config.toml
d_model = 384
activation = "swiglu"
moe_layers = [2, 3, 4, 5, 6, 7]
router_noise = 0.1
shared_expert_gate = true
init_std_router = 0.0193
lr_router = 0.00185
vocab_size = 39312
norm = "rmsnorm"
norm_eps = 1e-06
beta1 = 0.95
beta2 = 0.99
steps = 4976
Below are experts of layer 4 (counted from 0) of a mixture-of-experts language model. Rows are named router (the router's row for the expert), gate (a neuron's input weights, with its number), up (a neuron's input weights, with its number) and show model dimensions 96-127. Each number is 128 + 24 x the weight over its row's rms, rounded and kept within 0 to 255. Numbers have three digits each.
Before each expert's rows: a language model's description of what the expert responds to. This comes from a sample of Wikipedia text that the model never trained on.

# expert 63
What it handles: Capital letters or first pieces that begin proper names, mostly surnames in lists and tables, as in Pajaziti, Purtell, Gidding.
router:112111104136130121140159136141138135157129098105093093169109132146080135135088154141132155125124
gate0:152112095170158128078112066105118093125066154133153108097132121125143104140129148128155161127132
up0:160097137105157133132152149124123138099133081123122108121098162111066129117136134161144114148115
gate1:124159156146139130146102112088132094134099182106145094127119129109130147096121121120123142120110
up1:160131127154120132128122087102154095082117101131093105127146096110076123100092091130103178119154
gate2:150145132105080163153129116128148098156131143121137154109165137133129143109111135104136111155116
up2:087144123121165109095135110119143166120142171154123110143123131097136138159128124151114165125114
gate3:153114181119121100136086143104107121129116129106128136108159095118173143149143151123140161092113
up3:104141104119140111093143167164115151112102129127088150143143124120156112126149098123102101196119
gate4:148108134119121109158136144140135128157129133131102140133084140148125135121095123136103157168124
up4:120153138145154108136099109118084157148114169113135145130135082131177116098126122117114185101138
gate5:138098112199102118085139097082138142135164121144103106143176143115158135134146140116125145087166
up5:116135160192127077129121095133113121155157118117151105130166126127135143161129126103116149108152
gate6:139144157139117137164078117122131094103159138095088114078144169142146124117122098150140131148111
up6:118120137111140117113157126134179129139102131125121159188126127134098146171104157107137121080111
gate7:145121151110158164132164156130139153131126153152153158144132122112124114122136142108146153138137
up7:131111133115142167154125152071163103148156139110145160154160105126121121159111155143094134121128
gate8:163124137159115136153127129163140155119129100169125117166165152151142156129123122080138163141121
up8:113150129103113137146149130113078098165184122139122152111106115150116128172135112170111089123181
gate9:154156122102155126139155140132115111136131202134105126128131151101151110214146106125105116127148
up9:114115136146083144099164117123086120114097071098116115145189134141126167139115148150150095162126
gate10:108083097085150172132163108154118121125147154134161148168137109151146107174098121100149103145117
up10:109105128149107102106099101127129117149161125113135124132074111140140138114112139159109126160104
gate11:149123104103132142154130118109150130129136103093140161129155081107153138071118125089110136188124
up11:125136123135135127147165121152159122098087135170131145110116101126130116137152113123135106091147
gate12:162135137175134148108170096152120098130113147159131121119110116124114163126138117156135128117137
up12:142117131156108115090165081120116126142119134131126133123143107106133175113131107128198119113119

# expert 30
What it handles: Opening pieces of split words after a space or parenthesis, such as un, def, inter, st, ec, inc, rec.
router:184131155128108110155167146152151070142139132109128100118122129152124091118121159142121073174135
gate0:173190154177094093112114148158137180065147113090132098146111139103096115114173127153173124154123
up0:078091118087116131135124092118108092125121118170118142108172149158144161161150112076082118105124
gate1:144103090129119125168149122137132111132126165122142145112143138148112173148144112115115102130096
up1:126129131047145155169184137119121120163124146146137119129090120082124145104184125167135133105152
gate2:167139138138139150149171133129142151120110118104136134112111125127176137130126099167210144144146
up2:164162103164149116152109094132110137115095158130156135153072095103136145171070110153149126154123
gate3:129130139105131146070156090143099124111078156117110153116101128139119116140114135181184129149125
up3:117115108158122149160150115142135148108120146146139113116103122118138153151138129164162131170134
gate4:115071148183163120150104097140135124145116078144112112114120132135162115109089120137094100087145
up4:113141139128159139178127139187123129163106113117162091133144150153142095123130119142127102069114
gate5:129095135138120129126123138141118146107119139085126148112098122126172103161159146099122149187120
up5:113097159150136146114169104138112135090142122115177132093143099124163117191162150129109124143117
gate6:141150098110133109132116136116127092128121142143136169106077153104137133107118120157057113121131
up6:160136128139130139131101139149132162118121120128101096114123102150126105110110141111168179130153
gate7:104166138136160125151151114135123068139090123126095147164136153100180120129155103134157177141144
up7:138137132191143139158129153140166113092070118153153083162133115124100114152115102110143132139153
gate8:171145158115069162133145148124130106144096112137119129170123140151135091096083130146159120139130
up8:090130117130093129097165112139111125105097077142137120143169104119135107128129111174180144127122
gate9:167161153099131133136130175123148158162135095088103178072077144134156095145099116123117107095127
up9:126096133118124141137131127115094119111093164108116130148049120108143112164104150145133083123136
gate10:083096136185122100131118123130162127180149150134087116109164150126108099150127130124115137107131
up10:127097121145115093115130104120147108115117087126095136155130077146149151144096141101130157157123
gate11:106125146149116141131091140122141099137099160114107132103122061110148108165119124117145153137143
up11:118170129130085120116117167147126084105103129098133161097126111110151105144124165121114161137136
gate12:163166127114143106122144118105129100123123072131166120121145112136133083126167150148119158163115
up12:179165095148113117143137172126098190125144157148141155134136152132151139186088161133140117143122

# expert 50
What it handles: Lone first letters beginning a word, mostly p, m, b, s, as in p|ains, p|ause, plus dashes and plus signs in results.
router:156147139137153161177164127073138138160128136090093091134138108115103114110102171127098067120153
gate0:121136165109138132155124146138153150133135150104131112124105122126147101164149121154104117138154
up0:114108131107112101168120171157150166150141163147097124128105114116108109147160140132120109157139
gate1:134116125094132083139165120114110134105182159144131162108129155123110159101150109114090162111123
up1:105139125116148127086081141145137087144082085126134127116103140098133070109117148140131117160109
gate2:105187108157134171102167147119098132142155111147102108139122154124104140127109108137137114092132
up2:108147108152113147108094116161168159089118124115160145125145176104103120136099144144156138167116
gate3:162165131109116155126136097131129133150158062184130137145135146135118157154102119129117135143128
up3:163147114135114127150128094112139145144098074150148142120152121138100117173113132129169139119136
gate4:155118114138117145128144072172159141163075102137147131161156132121108125180141125101178100154132
up4:099128112172142154137130173121122114138165116180136124099078137115106133124105140097118143151099
gate5:131114158105167157075115099149180138133120133095133144149130088097106116106101146133157123137115
up5:136096132134121145168145123143133150102118119136179128143104119115121121123160135107106102103107
gate6:158147109161117176140133128105156165105143095087153142104164132139162072118141135066070089109130
up6:142123137137109079136112144115108122137140075094121145099148097128148151145094099165106154127140
gate7:180132142145130122129111131121087117122093175119142089148113110140119154132137113132128125132125
up7:101149114101127083125145109110119169104100114108133147144148138105148138138126151137106138116142
gate8:127123075147105179160096098088123151134158166129126154092156186108113105120146103122118103142118
up8:084114143093160146148101135089081098095143127124110130146139125113114121151143153133143134102120
gate9:106116099093095153122165110096139140148091123105121120098090127089151139154144116146173133111116
up9:100144138135100126119106119153101134098144137143148123102159107166161162097167170130109140125096
gate10:160094100112125126116112123085102124100118130115133117137109133143145122120115116094128117091134
up10:148107110091158115114135122089118143144109139131130156113140110103094103150097154102146148127070
gate11:143146144141128124129147118102124131135107080129159105149139128122116071163144123077177101126140
up11:152142142121121185121137104134088142126122123103099162112086119110149167161090142136131121130125
gate12:150127169179181150188106102124103136156151161135137161126132157149117148168158107127154089115160
up12:166139158145167150181100112154113100119138172119143121148111138144135136164161111143152107111141